{
  "router_noise": 0.1,
  "init_std_up": 0.0689,
  "warmup_steps": 380
}
Below are experts of layer 2 (counted from 0) of a mixture-of-experts language model. Rows are named router (the router's row for the expert), up (a neuron's input weights, with its number) and show model dimensions 64-127. Each number is 128 + 24 x the weight over its row's rms, rounded and kept within 0 to 255.
After each expert's rows: "mostly gets" lists some tokens that are sent to it at least half of the time. This comes from a sample of Wikipedia text that the model never trained on.

# expert 9
router [ 98 109 148 139 109 128 161 124 117 149 136 139 119 101 146 119 192 106 149 176 116 138 126  99 154 139 128 110 121  97 112 123  96 101 128 120 146 138 122 100 123 125 120 171 192 118 123 106 135 124 167 153 134 125  97 145 169  88 101  85 160 168 142 135]
up0 [ 90 129 120 148 123 143 146  87 128 170 143 157 143 124 143 148 146 151 111 123 156 134  98 127 115 141 124 113  60  93 135 119 140 131 158 167 164 146 118 124 147  95 120 129 173 106  98 137 160 140 131 132 142 150 156 145  62 117 113  97 125 139 160 131]
up1 [ 81 150 146 112  95 178 132 120 157 105  62 148 118 144 121 151 146 125  87 161  96 167 138 126 121 119 120 132 119 125 165 127 149 136 100 181  94  86 126 169 119 128 145 146 135 140 138 147 147 137  78 134 111  87 145 131 136 135 157 114  77 123 154 130]
up2 [127 120 123 123 131 129 126 127  98  92 124 138 144 151 146  91  99  66 125 132 143 175 150 110 167 125 116 187 143 127 162 126 162 120 148 103 135 147 126 130 118 166 133 154 107 127 132 128 115  78 123 134 127 129 144 119  99 120 125  64  79 137 130 105]
up3 [107 128 135 106 130 157 106 146 145 148 196 122 100 130 104  87 112 126 108 117 138 134  99 132 121 138 101 148 122 141 129 141 135  87  95 131 155 156 129 115 141 112 132 120 116 154 126 150 168 137 130 134 115 157 151 112 117 121 142 146 168 139 127 102]
up4 [ 91 136 132 146 118 114 167 108 125 120 162 147  91 106 100  90 166 113 146  82 165 127 109  95 175 155 122  94 114 128 115 156 123 137 117 123 103  87 160 132 144  99 138 153  81 115 161  77 148 103 112 149 132 143 129 135 152 139 128 147 122 144 128 107]
up5 [129 168 130  99 134  62 171 119 126 174 118 117 137 140 119 158  95 109 107 112 112  91 147 110 105 129 146 106 123 140 111  98 132 112  98 142  81 101 105 149 136 104 163 140 129 151 157 126 161 129  98 120 112 123 120 175  90  74 113 132 140 112 135 163]
up6 [117  94 109 127 113 120 133 171 105 116 136 116 107  83 128  93 133 134 132 108 115 132 129 143 132 135 163  93 127 124 128 177 105 112 187 102  92 139 157 167 140 135 112  84 136 166 158  94  82  79 121 140 143 141 225 147 157 133 151  86 117 151 163  98]
up7 [136  92 145 127 110 137 151 143 131  90 150 126 140 118 136 137 123 134 109  81 158 167  77 120 167 135 140 133 110 100 128 103  85 127 132 119 162 170 149 125 186 154 135  73 108  94 191  83 125 159  93 129 184  80 158 164 155 152 154 136 123 161 122 136]
up8 [130 139 154 111 129 106 126 153 128 132  96 145  86 134 163 131 161 149 180 162 135 132 163 127 118 113 111 127 128 120 135  88 115 169 148 134 157 114 152 123 127 167 183 134 110 139  74 140 128 158 173 145 133 112 120 158 157 150 106 123 150 151 129 143]
up9 [117 107 103 127 134 139 115 120 105 147 133 137 165 106 107  99 163 100 118 110 164 115  93  75 128 138 122 123  88 125 102 144 111 122 130 131 146  97 132 125 160 131 109 123  89 126 104  74 153  63 185  97 157 100 143 116 178 170 154 128  89 143  97 144]
up10 [139 103 123 144 103 102 106 108  98 118 153 151 114 149 152 130 132 141 141 157 125 147 122 125 119 168 139 103 118 125 126  99 125 114 103 100 117 151 115 121 154 129 161  71 123 148 110 131 104 111 163 132 133 152 122 134 194 130 128 106 148 145 134 103]
up11 [119 149 121 149 137 149  89 108  95 153  98 145  95 111 123 142 157 105 122 166 127 118 155 136 102 137  99 112 149 137 181 128 115 123  96 126 139 128 130 130  93  88 129 140 153 176  65 121 131 149  90 119 138  92 146 109  63 114 126 160 113 153 148 139]
mostly gets: " (", " W", " K", "{", " i", " Kh"

# expert 5
router [122 118  91 154 106 147 139  96 142 163 122 150 120 127 136 109 168 106 153 150 113 139 122 130 168 138 156 120  78 137 129 136 116 146 128 144 135 163 136  72 162 120 143 130 147 107 127 149 132  97 166 141 137 123 120 166 159  74 119  97 131 171 176 128]
up0 [ 85 132 101 119 117 153  80 130 144 121 112 126 123 151 127 183 135 140 127 138 120 140 100 129 103 133 129  96 109 138 133 152 147  97 160 162 143  88  88 126 138 119 162 155 120 145 101 117 112 125 112 127  59 104 133 111 138 148 128 137 155 122  91 132]
up1 [129 133 133 171 133 110 131 159  86 138 113 157 157 150 132 188 164 113 115 131  95 133 118 126 140 125 166 135  98  82 155 109 102 134  91 112 114  95 107 129 146  80 141 112 129 112 187 151 133 141 146  99 106 182 100 177 121 120 111 155  83  95 126 160]
up2 [109 147 116 176 154 129 150 118 166 118 160 116 127 113 102 123 149 120  79 108 126 143 101 131 121 121  89 131 152 131 153  95 160 119 141 165 152 134 129 112 136 108 131 107 136 109 167 119 142 171 147 127 122 132 114 160 122  80 111 161 118  71 112 137]
up3 [173 128 119 166 156  89 106 103 134 154 138 146 121 122 123 114 122 102 140 122 115 160 121  69 105  88 168  89 123 121 110 123 180 128 163 113 168 157 142 140 149 107 121 159 125 161  94  90 158 145 110 108 138 144 163 174 150 126 121 114 130 121 178 181]
up4 [ 74 137 129 130 128 108 136 122 158 112 112 106 107 188 117 128 127 167 122 115  80 115 146 141  75 129 112 112 101 125 118  96 105 145 147 137  88 143 118 124 103 129 170 137 121  77 124  98 157 189 126 137 128 129 141 116 102 113 101 144 134 116 139 136]
up5 [126 150 117 114 132 143 128 117 162 128 121 106 100 109 111 123 132 119 122  88 142 180 107 148 115 141 135  93 106 125  84 118 120 130 118 146 165 141 132 156 110 166  98 112 139 122 156 108 114 120 116 190 155 137 111 148 152 133 145 136  71 104 112 134]
up6 [141 134 102 129 162 110 122  95 118 129 105 129 112 110 130 147 111 111  99 131 114 151  55 103 154 104 129  96 157 159 128  85  83 136 128  90 133 166 161 144 130 156 108 129 149 110 202 148  92 139 120 147 129 106 104 133 126 129 140 103 136 137 145 133]
up7 [ 92 121 124 114 121 167 148 104 140 101 122 151 115 132 164 143 162 136 112 124 104 110 131 110 111 140 117 109 138 176 152  92  91 160 122 166 119  90 177 175 113 157 175 130 175 159 145 109 134 158 129 121 103  93 133 140 123 112 128 139 161  90 112 148]
up8 [ 89 106 100 100 196 146 173 115 133 120 142 116 101 168 114 157 135  76 144 131 135 165 108 143 127 118 158 132 151 141 145 127 130 100 116 131 134 147 137 164 134 103 141 127 117 110 157 104 126 166 141 146 119 115 135 157 115 127 132 135 105  91  73  90]
up9 [176 125 134 141 154 158 110 143 135 119  79 127 124 129 114 137 141 139 184 144 132 144 110 154 103 130 158 122 150 175 127 123 140 124 142 129 100 107  89 122 107  81 137 104 119 141 139 106 140 158 207 126 112 152 122  84 120 146 116 156  83 114 152 121]
up10 [127 131 121 128 129  84 160 124  96 110 100 126 173 160  62 101 118 100 148 174 187  80 147 130 161 121 150 103  85 133 122 137 117 170 116 107 133 140 154 142 119 127 103  84 151 104 127 138 145 111 155 143 122 133 141 151 130 131 113 125 178 126 140 152]
up11 [102 131 126  94 125 139 138 153 100 141 180 163 136  91 104  89 147 128 132 117 152 144 134 154 152 140 114 129 180 133 109 127 123 129 123 111  99 154 134 108 133 155 125 130 154 130 146 130 158 158 142 147 108 148 122 117  89 110 155 115 153 145 191 118]
mostly gets: " music", " artist", " vocals", " Turnout", " railway", " album"

# expert 7
router [120 125  99 154  93 144 140 113 127 153 141 156  94 104 168  79 167  84 146 168 132 124 101 109 162 143 113 117  97 113 116 132 108  96 136 117 155 129 105 101 129 126 163 128 168  93 133  93 149 116 153 149 142 109 113 151 149  96 122  85 137 143 150 130]
up0 [110 129 113 148 163 132 143 130 124 132 126 134 141 144 143  87 132 147 119 157  96 137 121 124  98 149 137 183 148 115  83 127 115 141 120 175 113 114 170 120 165 121 143 129 173 138 132 105 135 120 148 132 118 123 117 161 176  92 112 142 186 105  97  92]
up1 [109 110 148 139 129 123 126 117 148 134  89 154  85 164 154  97 128 117 126 146 123 107 158 114 159 129  85 141 133 136 123 129 155 133 131 125 120 147 188 129 138 132  86 163 132 122  99 150  72 110 142 125 139 109 122  89 111 130 122 148 119  66 123 127]
up2 [103 118 140 133 116 133 112 120 126 139 175 119 110  98  97 180 123 172 163 104 133 110  90 128 153 125 148  90 104 138  97 130 108 150  87 127 132 150 104  91 119 156 121 177 114  94  85  70 143 139 124 134 161 140 142 110 128 104 111 187 137 125 123 135]
up3 [146 144 163 115 137 103 127 125 163 122 133 179 102 120 106 117  83 164 136 150 123 124 122 105 133 139 151 147 166 129 138  95 129 160 121 115 142 173 110 142 167 136 131 158 134 192 148  94 141  98 132 158 123 101 137 104 122 131 121 144 124 169 134 135]
up4 [133 131 141 113  86 138 155  97 152 215 147 126 143 138 105 161 146 179 121 128 152 117 134 141 151 143 124 141 112 138 110 110  78 133 166 132 147 120 111  89 105 116 163 117 113 108 111 173  94 158 117 125 110 143 110 139 123  61  86 153 109 144 112 122]
up5 [150 130 106 191  91 132 191 115  97 123 124 173 122 119 120 176 126 116 105 148 123 124 157 134 176 131 123 166  78 140 104 188 138 125 137 151  91 143 158 115 113 108 118 115 120 159 103 105 114 113 108 148 114  98 127 107 160 124 111 140 126 125 127 133]
up6 [ 66 113 110 141 130 104 152 126 102 154 146 131 149 115 120  91 171 105 138 155 102 128 103 118 155 157 125 149  91 130 109 134 138 110 150 110  98 137 130  91 157 113 125 113 159 129 141 104 114 112 138 165 124 122 100 103 152  92  61 135 149 125 161 154]
up7 [109 115 124 143 152 143 159  92 154 128  97 183 114 144 144 177 129 129 145 141 121 156 108  85 110 100 107 163 115  98  85 163 105 135 143 124 151 159 143 107 141 112 136 130 149 112  91 124 161 148 163  92 167 111 141 114 136 135 117 164 163 107 110 127]
up8 [147 137 131 122 150 159 104 112  90 149 141 170  91 102 125  98 115 125  69 164 123 140 119  95  90 101 133 125 145 116 141  83 101  73  80 118 146 161 131 132 138  72 137 120 120  80 119 123 117 135 112 135 103 115 107 120 129 123 117 140 132 196 125 107]
up9 [149 139 102 110 148 143 124 173 135 112 141 109 117 115 145 155 135 137 114 156 143 155 127 105  97 154 132 105 128 132 133 144 115 121 126 151  96  88  71 185 123  91 106 141 108 155 108 120 121 126 151 110 100 169 117 133 155 122 113 173  90 147 142 144]
up10 [115 104 144 124  99 132 155  82 116 125 140 172 121 121 100 143 135 138 127 154  66 117 127  74 115  94 150 113 114 116 141 107 152 136 168 127  81 150  93  97 201 107 124 157 126 122 104 141 135 119 129 178 182 132 102 148 143 107  91 147 168 129 139 115]
up11 [150 122 113 134 155 112 128 136  92 139 120 171 182 119  77 144 135 170 159 131 103 151 108 121 159 109 128 124 114  95 129 117 168 111 138 120 162 136 141 103 189 111 128 104 124 110  93 101 119  54 138 139 133 123 129 133 124 109 108  97 159 192 124 155]
mostly gets: " and", " due", " but", " through", "—", " or"

# expert 12
router [123 118 107 128 133 122 179 118 154 169 132 159 115 119 142  98 139 108 146 171 102 125 129 110 165 147  90 122 103 106 137 113  93  94 168 116 144 143 100  79 136 126 125 152 156  71 154 121 126 101 170 154 156 121 122 173 133  91  99 105 184 150 155 160]
up0 [164 134 107 158 124 146 115 113 130 154 117 113 124  99 148 129 113 134 115 194 147  83  93 126 157 128 148 131 120 136 142 133 144 149 128 123 118 113 135 129 133 161 122 139 140 127 117  57 131 125 137 121  96 163 125 162 160 140 139 179 116 118  97 115]
up1 [106  97 105 128 144 149 100 158 108 132 174 165 135 135 152 125 151 121 120 120 153 123 150 106 159 154 119 143 108 132 101 130 127 125 126 154 151 113 148 173 139 136 163 102 141 156  80 111 107 139 146 149 174 146 143 129 117 134 139  71 127 113 132 110]
up2 [140 112 122 128 144 129  87 175 113 164 166 150 143 112 114 110 191 120 151 155  95 157 125  98 147  85 114 102 114  97  85 116 102 150 113 119 105 144 116  96 136 113 121 126 123 128 122 124 165 153 101 110 103 121 136 140 152 174 109 183 140 113 115 142]
up3 [111 135 120 102 112 154 144 106 125 154 145 134 126 151  93 155 154 154 115 128  99  96 106 161 169 143  95 108 101 112 132 114 145 126 162 149 144 117 127 139 195 138  87 140  90 118 114 119 144 189 124  99 138 154 140  80 130  92 133 162 106 108 122 156]
up4 [135 110 124 111 115 145 122 143  96 145  93 163 128 166 150 138 135 143 102 162 109 168 103 131 118 155 148 114  88 147 142 170 135  86 111 159 110 144 116 102 124 124 151 105 105 155  98 136 112  92 149 131 104 129 136 103 130 158 121 108  58 173 132 141]
up5 [165  98  89 173 128 104  79 130 146 147 114 110 122 115 114 150 189  93 132 156 103 148  99 126 108 134 145  68 141  99  97 144 141  95 119  99 165 115 116  95 154 133 145 155  84 145 136 126 132  86  82 144 106 146 157 130 166 103 115 159 149 131 133 121]
up6 [105 117 116 124 119 183 121 142 101 139 173 129  96 123 176 137 144 122 134 134 129 154 137  91 144 128 141 134  96  73 120 110 110 163 134 118 121 150 123 143 171 127 113 121 148 127 109 112 116 132 105  97 172 124 128 118 129 168 133  93 157 120 113 165]
up7 [165 146 162 117  94 165 111 108 129  97 124 136 135 119 138 167  98 108 181 122 139 189  92 177  85 122 142  86 128 158 125 130 152 131 154 110 146 154 117 145 134 119 154 133 141 142  98  89 116 130 134 132 106 123 169 183 135  56 119 137  84 145 145 101]
up8 [ 70 132 129 144 147 130 115 100 131 118 159 121 107  93 143 156 135 114 152 120 138 105 155 106 151 123 129 120 115 157 168 100 108 142 110  69 128 131 161  81 112 124 101 144 155 131  94 171 108 140  95 115 132 181 102 167 111 110  74 105 134 121 101 140]
up9 [130 151 124 108 118  74 172  89 123 133 132 110 109 136 114 129 139 107 119 120 137  84  96 134  98 111 128  94  94 131 148 144 118 171 173 129 129 126 126 157 125 155 122 153 139 112 108 138 127 124 161 125 181 100  90 163 129 101 135 135 153 102  99 146]
up10 [134 117 111 163 120 146 126 115 165 146 124 136  91 135 155 135 104 127 155 138 144 103 112 111 101 100 152 152 153 107 152 155 142 134 123  85 161 170 130 161 116  90 112  96 154 174 110 144 126 158 101 105 141 165 112 103 146 137  95  95 135  88 106 152]
up11 [161 149 119 127 105 153 131 136 138 119  99 114  98  95 111 165 147 140 112 142 136 173 107 118 115 113 165 120 140 140 109 146 151 131 113 155 137  77 149 163 113  86 123  89 125 123 117 117 147 140 136 180 116 115  94 136 109 135 118  94 104 136 149 117]
mostly gets: "=", " dis", "In", " Air", " Mc", " FW"

# expert 1
router [ 97 115 116 153 133 135 133 103 143 163 121 159 104 102 129 102 148 107 165 142 124 115  92 108 157 166 127 120 108 104 159 138 128 111 133 125 157 156  98  79 141 108 166 141 162 121 140  80 134 132 163 142 157 115 123 163 144 109 110  90 158 144 162 160]
up0 [123 136 130 138 131  98 110 132 136 159 154 124 157 142 147 108 125 121 156 123 137 142 116 124 133 119 117 142 123 110 149 111 117 185 121  68 105 143  90 124  88 146  92 158 113  95  98 196 102  72 171 126 119 110 155 152 196 118 133 135 112 121 194 141]
up1 [103  72 100 116 131 126 107 120 115 101 151 155 146 166  87 154 114 115 155 124 120 150 128 114 123 137 134 108 149 128 168 158 129  95  79 105 121 113 137  85 119 146 137 148 115 149 126 176 165 137 109 135  58 140 145  80 132 114 127 137 139  84 120  96]
up2 [148 155 105 128 130  95 168  87 119 163 135 122 156 123 117 109 151  88 172 132 104 129 162 124 120 145 133  66 152 111 159 108 138 135 101 145 158 149 137 122 184 143 136 143 164 139 129 107 119  82  68  95 120 133 143 148 136 148 108 141  85 143 139  99]
up3 [128 167 129 117 129 160 138  60 115 179 125 122  87 190 141 145 110 103  94 118 164 112 137  60 133 138  77 170 155 129 151 135  96 117 145 113 116 120 106 146 160 122  90 166 119 113 121 113 132 109 126 131 115 110 101 120 132 137 102 118 148 123 130 144]
up4 [150  93 124 108 150  99 148 120 126 132 136 138 165 155 128 129 120 112 134 153 150 102 140 161 160 166 137 165 136 170 146 134 109 157 138 108  69 137 103 141 143 148 159 121 119 125 148 130 123 153 126 137 140 138 141 156 154 131 135 171 103  95 106 154]
up5 [165  84 116 176 132 103 183 112 126 133 160 112 156 144 145 136 162 108 124 144 116 129 131 129 135 112 134 117 158 117 143 136 191 150 146 148 135 118 125 131 129 160 124 106  99 164 121  83 120  86 112 141 168 128  90  72 163 145 154 135  95 160 138 125]
up6 [154 107  84 139 125 117 126  86 107 145 113 175 135 116 125 117 134 127 131 174 132 151 130 100 113 167 153 156 137 131 153 118 117 112 130 100 119 132 117  86 122  88 138 126 139 117 125 160 140 136 137 136 161 156 115 137 154 113 129  96 127 165 128 143]
up7 [138 126 123 110 113 138 120 108 120 123  90 127  85 113 127 125 112 164  93  99  78 157  95 158 127 124 134 174  68 104 162 151 114 154 144 129 146 114 136 138 114  98 113  99 126 162 187 135  99 155 142 160 102 129 145 166 136 117 125 129 102 110 197 102]
up8 [109 151 133 172 148 163 122  94 143 142 124 167  94  76 120 100 166 176 131 118 123  92 143 155 108 171 131 155 114 109 140 121 126  91 108 121 149 145 145 119 136 122 118 159 159 103 122 129 101  62 115 119 144 129 127 161 155 109  94 110 176 118 127 140]
up9 [138 122 154 136 123 130 113 121 129  90 147 121  85 136 164  81 161 126 155 100  96 110 131 105 135 125 111 108  80 131  76 163 127  89 149  87 131  93  95 135  99 144 119 126 128  85  94  76 135  83 133 170 122 181 152  85 169 121 153 129 122 157 137 117]
up10 [147 141 152 115 133 147 143 104 191 135 138 136 113 116 142 154  89 144 157 110  91 103 125  96 117 104  86 127 119 111 133 156 130 126 169 112  87 154 127 157  63 162 140 144 144 126 135 144 103 128 132 131 152 138 112 163 100 116  86 119  74 127 152 165]
up11 [145 111 123 101 127 122 148 134 117 111  82 109 148 158 161 157 124 153 104 139 103 112  56 121 139 116 101 146 164 141 123 128 118 111 128 196 115 115 121 115  90 132 153 139  99 100 179 127 110 125 123 160 132 151 124 137 116  97  54  65 147 169 170 129]
mostly gets: " well", "ih", " few", "the", "uj", "rec"

# expert 6
router [ 87 125 106 174 115 109 149  85 138 143 153 126 113 125 179 106 156 102 158 148  91 137  92  93 141 138 141 107  86 117 139 141  97 128 154 104 128 141 116 100 143 124 121 131 150  89 132 113 134 102 146 157 136 108 116 166 142 103 117  86 134 151 165 128]
up0 [123 120  80 130 136 129 143 100 137 156 106 130 141 124 120 107 156 151 173 126 136 109 106 134  55 197  97 112  86 134 130  99 103 109 121 143 101 153 143 128 103 143 120 124 138 148 135 112 154  86 136 116  98 141 131 144 113 126  98 171 117 108 186 130]
up1 [141 124 122 176  99 145 125 100 154 149 129 143 114 110 133 145 159 119 166 152 145 139 170 149  89 122 119 107 105 173 150  46 171 118 131 119 131 172 112 104 139 161 134 140 138 160 132 138 155  95  74 135 123 122  82 131 106  93 118  77 136 156 118 116]
up2 [155 151 111 146 116 104 164 138 150 146  99 157 120 153  78 110 145 158 129 138 147 102  96 157 143 128 113 131 144 125 127  82 162 143 146 156 117 107 141  82  75 148 149 168 106 127 101 164 139 150 114 133 116 140 141  91 102 105 106 153 148 144  98 136]
up3 [119 125 107 104 117 119 158 143 123 135 121 138 143 120 148 162 129 137 125 133 154  76 152 131 139  96 131 141 115 140 115 127 140 101 111 124 107 110 195 105 114  77 139 134 171 125 174 155 179 115 165 124 163 103 140 149 120 103 126 145 183 130 125 160]
up4 [138 114 127 142 113 135 174  39 116 191 136 174 126 150 115 115 128 133 187 149 114 144 149 137 143 120 119 155  90 128 114 130 111 147 169 137  98 115 161 148 103 130 120 123 149 101 169 153 166 143 143 106 132 119 111 167 100 118  77 130 166 109 155 129]
up5 [116 119 126 110 139 128 121 141  85 122  93 132 123 125  95  87  93 119  87 115 167 139 159 135 157 104  91 148 128 117 102 143 142 142 149 127 147 114 139  94 145 104 148 152 112  86  66 114 156 112 141 117 114  99 108 104 185 132 152 117 131 173  68 118]
up6 [109 119 130 139 123 140 104 148 121  78 163 123 121 137 152  94 133 137 105 113 116 113 116 139 141 121  98 178 163 154 114 144 147 112 159 130 153 142 117 111 138 151 129 168 112 171 139 116 171  71 122  80 156 123 123 112 131 107  97  95 123  79  97 139]
up7 [143 114  98  98 152 128  98 154 119 145  97 182 101 158 164  89 163 141 107 154 118 137 144 105 152 133 102 116  89 122  82 123 104 153 155 127 145 135 118 158 155 115 138 153 130 169 107 114 141 158 129 124  87 124 143 129 128  98 109 202 139 117 159 133]
up8 [136 126 110 120 108 122 113 123 111 126 106 142 132 113 122  97 137 142 127 101 131 124 165 130 123 159 160 113 140 122 103 143 101 140 149  92 151 143 137 117 126 143 123  87 119 104 153  93 103 187 124 170 155 109 145 140 103 114 128 138  63 132 157 145]
up9 [ 89 130 150 121  99 151 152  92 120 131 101 182 149 139  76 128 128 113 141 136 144 127 146 133 145 147 133 138  89 124  89 143 144 137 132 175 140 131 127 137 127 111 133 186 125 137 145 157 147 142 149 124 145 110 160 132  95  69 144 143 142 168 103 144]
up10 [116 130 143 139 133 135 146 109 175 161  92 131 114 154 114 168 141 166 109 112 102 124  94 108 125 140 126 108 161 120  79 143 117  97 124 152 111 116 145 140 149 126 157 181 118 107 117 127 115  71 157 144 145 165  75  98 137 108  83 159 107 164 138 118]
up11 [ 93 132 178 102 137 137 149 105 122 157  82 173 163 112 146 146 111 131 128 116 119 149 141  79 155 109 139 116 109 183 116 109 135 142 146 170 115 125 130 131 156 123 198 101 152 108 131 162 109 129 139 166 137 131 172 134 139 126 135 136 119 103 116 108]
mostly gets: " South", " North", " played", " against", " West", " Central"

# expert 2
router [ 91 123 109 170  92 120 145 103 142 133 116 169 103 120 165 122 185 107 154 163 106 148 118 116 171 180 120 110 111 134 146 130 117 124 121 120 131 151 124  95 136 116 152 142 160 100 115 116 133 109 154 138 146 145 149 164 142 116 132  94 167 133 180 130]
up0 [146 130 158 117 113 108 182  55 141 174 137  96 129 121 100 130 110 165 128 165 139 151 115 125 149 149 116 131 113  86 116 114 132  92 134 177 132 106 138 135 131 105 132 141 154 144 120 136 133 144 136 138 188 120  81 151 124  99 150  96 153 112 109 149]
up1 [110 170 192  70 119  97 165 129 116 212 121 157 186 100 129 167 124 164 182 127 135 115 121 123 103 143  76  83 114 101 128 149 119 114 143 152 157 138 138 128 150 115 168 137 133 132 129 150 130 137 149 112 160 103 101 120 111 134 110 148 155 108 153 150]
up2 [143 122 138 131 136 159 117 158 142 118 103  77 125 152 134  97 156 122 124 164  85  90 150 112 141 159 160 144 133 149  88 163 113 129 111 148 124 108 110 133  72 112 146 102 116 129 168 119 138 125 142 126 131 164 134 130 150 108 117 136 128 119 119 177]
up3 [133 127 112 116  91 141 142 139 108 123 127 130 156 107  79 129 144 140  93 117 107 172 168 147 141 150 125  95  81 130 139 126 153  83 107 120 132 159 132 131 155  99 111 142 107 123 173 126 119  69 166  95 129 114 132 119 106 133  79 156 101 136  93 142]
up4 [113 130 169 126 168 161 130 115  98 104 129 112 138 122 153 127  76 124 124 136 157 110 123 154  94 151  99 156  94 143 134 117 125  85 117 116 154 148 166 139 149  91 126 117 133  87 146 127 129 103 120 169 215 147 101 125 108 155 124 141 126 143 153 101]
up5 [144 177  76 106 137 112 148 165 113 139 123 126 134 130 178 118 118 131 123 109 127 103 111 120  95 149 107 135 124 164 124 121 120 119 140 148 121 138 166 171 159 110  97  66 130  87 144 131 151  97 160 147  93  86 127 135  99 125 134 142 129 103 162 126]
up6 [127 129 131 112 107 116 152 140 117 119 135 122 167 102  89 124 157 138 109 107 124 139 139 150 146 134 152  81 120 134 108  93 135  73  93 124 159 160 126  74  83  69 117 125 108 136 139 136 113 146 172 163 124 122 151 110  97  93 110 188 141 143 138 122]
up7 [127 119 127 122 147 149 114 123 158 147 148 112 142 142 137  80  96  74 144 132 134 105 141 131 107 110  85 108 125  84 128  98 111 141 145 150 103 155 134 156 199 165 128 123 106  98 123 149  99  83 109 116 134 137 135 163 131 146 110 184 146 118 119 141]
up8 [ 95  91 122 122 136 158 141 134 115 161 132 154 124 147 143 119 117 131 115 127 119 175 113 104 124 201 146 155 135 145 154 147 126 123 135 116  88 118 110 124 131 138 166 124 134 177 164  81 125 121 140 181 152 104 127 114 149 116 111 144  88 129 152 112]
up9 [123  99 136 139  79 113 115 158 123 157 137 105 116 107 154 135 141 134 153 135 130 102 130 115 155  66 157 149 135  84 137 111  77 135 131 126 174 149  96 168 114 146 124 115 129 128 188 127 145 145 137  94 116 103 116 102 126 133 134 146  99 146 131 138]
up10 [142 107 108 143 141 120 138 114 151 138 143 129 103  98  95 111 130 160 153 151 134 138 107  89 110 101 147 102 128 110 148 148 152 121 139 126 172 131 176 162  72 108 127 113 147 125 156 112 140  85 125 147 131 141 156 146 138 121 113 132 135 178 129  68]
up11 [153 127 167 150 137 121 163 120 116 144 113 137 156 148 163 119 107  77 149 133 146 107 156 126 108  89 111  87  99 136 133 112 113  86 115 112 160 150 106 115 139 105 133  58 150  91  89 102  85 114 113 149 121 132  85 129 150 117 126 143 137 144 112 128]
mostly gets: " year", " early", " years", " season", " day", " Army"

# expert 0
router [ 90  96 101 160 113 139 116 137 120 134 120 138 119 123 154  93 146 105 134 141 121 143 107 106 151 138 135 107 107 105 120 132 122 147 119 118 147 141 106  85 179 111 157 127 163 105 133  87 129 108 181 152 150 126 125 166 149 107 108  98 122 144 148 139]
up0 [131 100  84 140 126  63 148 112 119 123 117 138  78 153 132 103 195  22 123 121 152 124  91 140 138 129 112 155 127  88 153 114 138 114  89 141 135 136 117 115 137 173 128 117 121 108 116 110 118 124 142 123 108 129  86 139 146 115 121 146 159 184 137 120]
up1 [128 127 141 140 140 169 156 146 150 133 149 122 160  87 118  83 142 124 112 138  88 112 136 160 128 157 152 127 158 118 106 146 103 141 118 101  82 107 155 122 124  85 113 149  96 105 112 143 161 113 102 102  85 151  95 165  97 139 139 123 135  90 148 148]
up2 [130 150 155 127 153 173 157 116 121 157 155 121 120 140 109 139 110 144 113 154 129 115 139 119 149 150 130 171 123 169  96 103  98 134 139 153 106 117 131 116 100 141 103 176 149 176 125 205 146  95 104 121 134 117 106  86 145 110 113 155 120 141 149 110]
up3 [136  82 159 111 149 122 106 109 133 154 139 172 123 129 118 142 120 124 149 120  97  99 113 123 124 148 140 131 165 133 153 121 121 160 132 100 150 125  97 141 115 148  96 161 131  97 119 114 118 164 134 126 100 131 107 109 125  97 128 146 140 157 124 111]
up4 [141 119 132  98 103  86 162  73 135 137 109 114  79  90 100 141 115 121 129 115 141 131 101 136 132 102 106 149 112 147 132  99 140 103 109 155 129 130 127 127 110 121 142 135 142 149 114 134 111 132 103 174  80 113 141 107 119 117 137 140 122 148  98 133]
up5 [139 105 155 150 153 123 157  98 125 117 119 123 133 126 145 129 133 187 142 101 152  83 117 112 114 152 148 126  86 166 153 108 160 172 167  98  91 145 136 128 114 156 161  91 122 109 140 130  93  89 141 136 153 118 120 109 149 114 129 104 133 134 139  95]
up6 [ 87  75  96 110 121 132 131 158 109 143 182  96 120 105 125 186 161 148 125 165 129 117 103 137 137 124 117 137 148  92 157 122 122 138 137 142 159  98 113 133 126 101 170 194 111 158 102 125 121 112 101 130 121 163 134 157 124 122 154 130 124 150 103 127]
up7 [ 87 141 141 130 132 117 160 122 117 114 128 113 109  76 127  92 144 165  85 129 127 142 155 139 137  75 125 103 136 126 158 123 149 142 132 156 147 135 155 110  99 134 155 112 130 142 110 141 155 137 131 146  97 148 133 146 157 137 122 144 126 134  93 114]
up8 [136 152 159 146 117 128 125 164 146 160 184 127 148 172 138 115 163 140  94 133 107 142 162 160 101 166 126  83 150 113 198 147 125 153  96 139  95 124 110 113 122 115 116  95 157 130 112 150 133 115 107 130 137 125  75 136 101 134 126 134 137 131  93 111]
up9 [101 110 150  99 160 111 117 117 152 123 108  98 129 161 100 156 171 139 158 135 153 113 121 130 147 131 109 145 139  88 135 133 111 108 141  87 138 122 161 175 127 111 155 138 115 136 127 177 100 122 116 162 121 106 162 128 112 111 152 122 125 123 106 103]
up10 [118 113 124 146 134 130 147 114  95 124 195 127 111 109 140  90 144 126 115 132  96 104 106 129 119 143  66 157 152 170 126 123 138 152 146 146 136 102 176 134 158 156  92 109 134 109  97 120 148 154 129 152 134 102 145 111 147 121 145 130 116 110 144 115]
up11 [125  59 128 111 121 142 129 159 106 124 169  98 119 157 146 105 116 155 132 150 157 119 118 140 116 119  86  91 109  79 189 135 178 138 170 120  98 151 104 131 151 178 152  95 119  84 108 124 116 142 122 130 138 134 124 162 110 112 142 103 124 127  93 161]
mostly gets: " species", " genus", "ants", "ities", " Species", "ors"